python train.py --n_layer=10 --d_model=192 --n_experts=48 --experts_per_token=2 --activation="swiglu" --init_std_router=0.017 --lr_router=0.000909 --tie_embeddings=false --beta1=0.95 --beta2=0.99 --batch_tokens=[32768, 65536, 131072] --seq_len=768 --train_tokens=346400000 --steps=5202 --dataset="wikipedia_en"
Below are experts of layer 6 (counted from 0) of a mixture-of-experts language model. Rows are named gate (a neuron's input weights, with its number), up (a neuron's input weights, with its number) and show model dimensions 96-191. Each number is 500 + 25 x the weight over its row's rms, rounded and kept within 0 to 999. Numbers have three digits each.
Before each expert's rows: a language model's description of what the expert responds to. This comes from a sample of Wikipedia text that the model never trained on.

# expert 46
Inner pieces of scientific and technical words, such as -agn- in paramagnetic, -or- in dysphoria, -ric- in geometrically, phosph-.
gate0:505533531498480500524469445473488492512476508519484464519507537471493509506502521497503494492480532486521503541576510513491523478487486480484530501505452571520500513496484504501527464481474516486511519520506504491533501524504498526488519484555529496538487518480492491474530433490491518533
up0:519465478474510514503582518513457544532486505473499512485470488502483504506515500536513486516521454501515490534503493494510495480494504517535459489521510502469430502526498507519479495522498507541482505527480489474459478505499521517434506479468507478507519501497547504530502525507533508497

# expert 14
Pieces of Indian, Persian, Turkish and Arabic names and places, such as Singh, Raj, Chattopadhyay, Aliabad, Ziyad.
gate0:521482481499510523536537511445482510498487519491482504508498545539509472541527481505453496468520510526528492517478474510496479504537566480468502553485502490491500526506541498519523493429489503546488489538495541501507436519480468467529484501492496502525482513471502456516484520506511504525
up0:503527469485485516514555479506509476525480527510518466475484564517505449488497496473510498462483497511485488524461459491502469507501517502488486523451504491519485524491530528481520461499505480534476463507501491523553475523476483477491501523503515482465498509475484490484471526522464515535

# expert 3
Word-initial F or f, sometimes W or sp, split from the word's rest, often after punctuation or a line break: F|Y, f|armers, F|able.
gate0:492529466551501547531503502540524496498491523499494494530483492513489533459499489489506500519515536510471499525504520482569489463497512533484523499503498525514468515476463532529537523526521506474511457489510496434450516488497508541473513474527490503500466477439531492490415509540532460455
up0:519481503522494509476463491513523518546488502543520492536493475519486517479473499483446499500491554514485467491499556471563453488517483502518501491485511475560503494466519508443519500496460490495483505519478541461500557506479532492506532475504491512466497443504460471494502511504498519483

# expert 18
Chinese and Japanese characters after romanized names, and spaces, pipes or words like about, approximately placed before numbers in tables and text.
gate0:546466517505478507485514494467487532507503493514493505535516486483514526496472515518514457483454433483505457515509474525519496490532511513553510473506511546491527531530492468491521473479446521497499499498509540526516488531472508495494521531532529572490514489460575502494504510492540468508
up0:483513527501497485507471510498468465484482531515467510529511498526496497524544497476507513480514474517457523459519466521545484532508567449549466491484522503481521521557516484513502515523483502521496532513494548533532471556501474493519510498493494516484496496491576491503527426534489503510

# expert 9
Place-name pieces and US states, compass phrases like "to the north", times like "pm", and pipe-led table cells in sports schedules and route lists.
gate0:535480484532506476506477485498525500534523516495509529542507479517459552530492544486450476502460483483479483517518483493541522511488516483507527505480447493500483545462463493495455466449540492469469504484517531487469497513529504487511500520462486496484542491495474506491461511488493488556
up0:514502473451460530506528514507533501480475504483460494466453494484500473464517504505517505482511470521537477471479492516459525504516476546488503523510553523479538477503540539516515518541470499502560492466503501529550522536508512482476504507556500485532465541523499509494543515466497463521

# expert 35
Nouns and word pieces in biology, botany and chemistry text, such as plant, cells, blood, soil, and -yl, -ium.
gate0:534461510530513501484506502488519524518539481498516491483408527529475509518470471509506509510476498493531453525528489508508484484480489540494437500524520539490475518484502463485545497498500497498541500504487496524467509467523460533531506519509498498457483500468512535507453492494530476504
up0:567510528449523479455470506514505520501508449536513463534518519526468485519452464554508502513529480540482506508492536472525513496498552498432487495484523494450492530498515493522484465493504533481486479455531535505485512492494501481483447480520516491455496491480469494500510480481477507547

# expert 41
Single capital letters or short first pieces that begin surnames and foreign words, such as Z-ombori, G-wendolyn, He-garty, and taxonomic author names.
gate0:472497466539494517448537509484457554541517498495468515537501501572482466524489472472459496444503490504516505519496509527489487485510544484469484538485504489508485528471507488459483509466513497476503506500481528529476508520499531491484521496494536477512494532509497501515465500460516516510
up0:482509471526499558435539499467509552517512497488484495531474487519496459535489472461471473461500516503502506514486464529461503523498561508455478546474526511492498556472477481492456484486532504489469508468491510508504499530520512469450538463492523484464486518510479540515492508483464522550

# expert 34
Single capitals and capital pairs inside acronyms, codes and state abbreviations, such as ALES, NH, EC, OST.
gate0:505473482532514476485460496526555501532470472482517513474506482484495476493468472495518501478530536499487449524542525454533530465486488505489483483447495481518511438510486514491510473532512495559495468517431493488478514509512491504505505510498492504484477500500535463525532501473465515499
up0:520483513546514501508508502489502505466477495533524531492503494505497497490455499484527481521530516502540460494561495483490542519472525544490467488505495486496492509565486482511511534522510501490505517547450488493478530502494444477529525486527470498502410512516515446545486477494499499506

# expert 26
Day numbers after month names in dates, such as March 29, June 8, January 11; also place names like Colombia, California.
gate0:472520490487514518501473562496465535525513481524480510519502523516474536515500513503476493489523440502517509495520545538482457499529514500531481496484503517491514449470492487484521492528484506504498468574508512499476463508467472481509504496476504459478523512483498520496513472480482513532
up0:487508470497493484487498487496507473476483520485517484505506514459522471483478513501544508513480497493500502502486475481533493479501519491473482518528538493522477537529486489508471462485475480514497487507512459480535509508500503495501496480513542529521522492498521483445485509532517492474

# expert 6
Middle syllables of non-English place and personal names, often Indian, Thai, Slavic or Australian, such as Kachan-ab-uri, Nag-amb-ie, Bhagvatsinh-j-i.
gate24:533481518501530505482527539517523504490527464499509496511528519521503516508502515521488463517497531461491493500494570484496477511495517531496469486485502474518520529517485511499520521531497544490482539492514472506491510480528507480488536472494529499482530542509458505475500500521490501455
up24:499511511482515478487533510483505520513506532515476462484522525504449504475515568411450501537510498470516520515471486469492527467507506499469538511483544471458483528465488517495511523502464513520461535510506494517469472495524490446521489475455525482449495519523486500526513502521510477514

# expert 45
Periods ending sentences, often merged with word endings like "ings." or "ion.", plus heading "==" markers before paragraph breaks.
gate0:511489534431508513490530506530501508504549487508524440511522466562527504541524496490532521493529542527507491467470494485511469546454520532504509478468484484484521510493500481517489533469530522502499516523521535505474478542525499540521488518495521518487458510525485473437460519463532521490
up0:500464492558512481507496514499542500509474515462510449492488512477486514446517509469528490481502461490447499494526510483532566514505528474491483493488483488521498484510504493503518489565495482460495476492490517537510495477485467453513508518528496491477506505474497521537546477528480471564

# expert 47
Word-start prefixes and particles, especially Arabic al and Romance de, plus per, inter, con, un, as in al-Assad and Alberta.
gate0:510547504514521482536499492526521492478513543524460476486508493466471494508503513471478495490467508484536478507479504472512446519485525517478509487462479492525520490473469473491508488496488530481527472466508493474452447540514518487481475459512500469476474518529479501501508472469532546468
up0:488429486504509533519508492480489472495538494491498466496443474534493491534543491508469482522493478479511546450503526491519519492454461502533477479503474511499511514492501477459478492513513461504503480478519541493475533495513491539531512527474467483517545499515487490489482442528482461514

# expert 24
Paragraph breaks after sentence-final periods, quote openings after "wrote:" in reviews, and by or by the introducing authors or publishers.
gate2:492511524478524491507487561529473452494488551468514450520482509486541479541503499483484500487492522538483528425507531480567551496526506493508566474492473487516447489514484532474503477526509474519526461492473491519499474517526530461475518501528501506532510565485514481498503500503514478512
up2:515494479511475488529534514498514494480484476484480498474491502467491487514481511493468464506513471525478413488532535498487473492531492509558486519504457581456477492502442528502543467552550487474491451507520464484494510459502521530512502457518506511499499515534500467483533488539511532502

# expert 20
Short word pieces inside proper names right after an initial letter, such as Dro, Apple, plus name starters like St., Mount, Saint.
gate0:504473540490478487483500497542481496512487526458474477509526521513469552497475504485509545497510461475510476479548531481502490503477526475511531488488516500481506499457514517495520461480479511525480488495481520494475522492526498452489481487459497483510465477471569511504541484461472544490
up0:480516504523463503500519483498432512490515536534451494539506515511529514473521525470500477486545503516488508464521507522508487496518508514484529506459513503502491462493453496534473509449498534546491520486464480549529496493512490485508467527481487495553500468486527487527544502467469536478

# expert 29
Mid-word syllable pieces inside foreign personal and place names after a capital initial, such as H-it-omi, T-ir-ana, B-ij-ago.
gate0:485466523555467441545481481519454492531499486524442488542454488498501447487553472524498502499488480506502480482507508504502465496515497476504506520523494476474524483506525524494451480492511459491538480535456536511521505544553531462553475514493497510496514536489510501473531482508467495516
up0:495485495507495561490472492472485522492528470517509536545504495479504513507503448544529525491491547498510485533493484536487458523471489475502493493524473466511502470505498562482497502457496478515531498543491467477521499518517502499479502491488509488503485544521472498470595486489451483461

# expert 22
Surname endings and parts in sports rosters and results, often Slavic or Nordic, such as -ović, -ová, -owski, Halvorsen, Beck.
gate1:553483524529506452493497524497497538510514526506501493477523498508440478485476458501527505485487470493549516467525483515477519472497541500510527496503510533514467467471507501512503471494520512457468518482498462521472468518468489483514496530550459485491504521479472562485501479528499492495
up1:484519474499489533493556500556503522564454473488482490513519479541521501496462504468471520473477492511524505488466510469491510492476480508490475493514475514469531480510539472486481507510490531488465523474515516493523475502499497521505466486446519520464468446524529482513498517497504531457

# expert 0
Punctuation and line breaks right after names, such as pipes in succession boxes and cast tables, or parentheses opening birth dates.
gate0:493517497490528491480523564482469520457484467502468479480512519511499538533511483505512515481473548476491497528516476489474512511498455501501470469501450510506509499531505511491533523506492492536477510509499509487507458527506482427503510508533510531507490530516526484543494433502500543549
up0:531430522542543520540536488479525490480519485493512483500490464496493465475485542491503528522515480501526510485511478496511490514473498569486473529494507465507529512482474481507454513485513485485499515511532510489521483463518516499497480482501494484482478449448513535504550477485535540456

# expert 42
Latin endings in species and genus names on taxonomy pages, such as -idae, -ensis, -us, -ia, as in Canis, Hornstedtia.
gate0:525547469508476490540527510500494495489455505516491512533450540497559479455525530487480508453436557536500454500518504491516504497497498525475445516520520492504566500533531525486496526498531504483496541505482532522520487526515476496475456494475528480547474519479498505473513515472492507546
up0:438495525510506476467500504488517479492540497520516507476515510543444527528502482480471468501528520510445527497454471534503495497559545469529543467510488544473492483499520504496547455501493506551491499532502495531541502498544513518500503450462506484467496515504502505513534458499492549514

# expert 15
Digits, pipes and line breaks in sports results, score lines and standings tables, such as 1-0, 7–5, and | ITA.
gate0:486510481474524516468488544513485529507444472492482487555505516555477555496469494493462507509491519521485513549470517482502513531513528507527525501522507481468516503518515544520522479502542523524507488495541569479487495538505513503492506486510503499511493460499521513528485475476509512476
up0:533480549534536502514514486502467479452513528534519446516511541513508495512505521523522495523505480511494527515500493484511518523490531522467506480518474466514490503474468463535481491475455461504526478505526506513505488494512548507521508469501498464503494487504495508535502460507532522469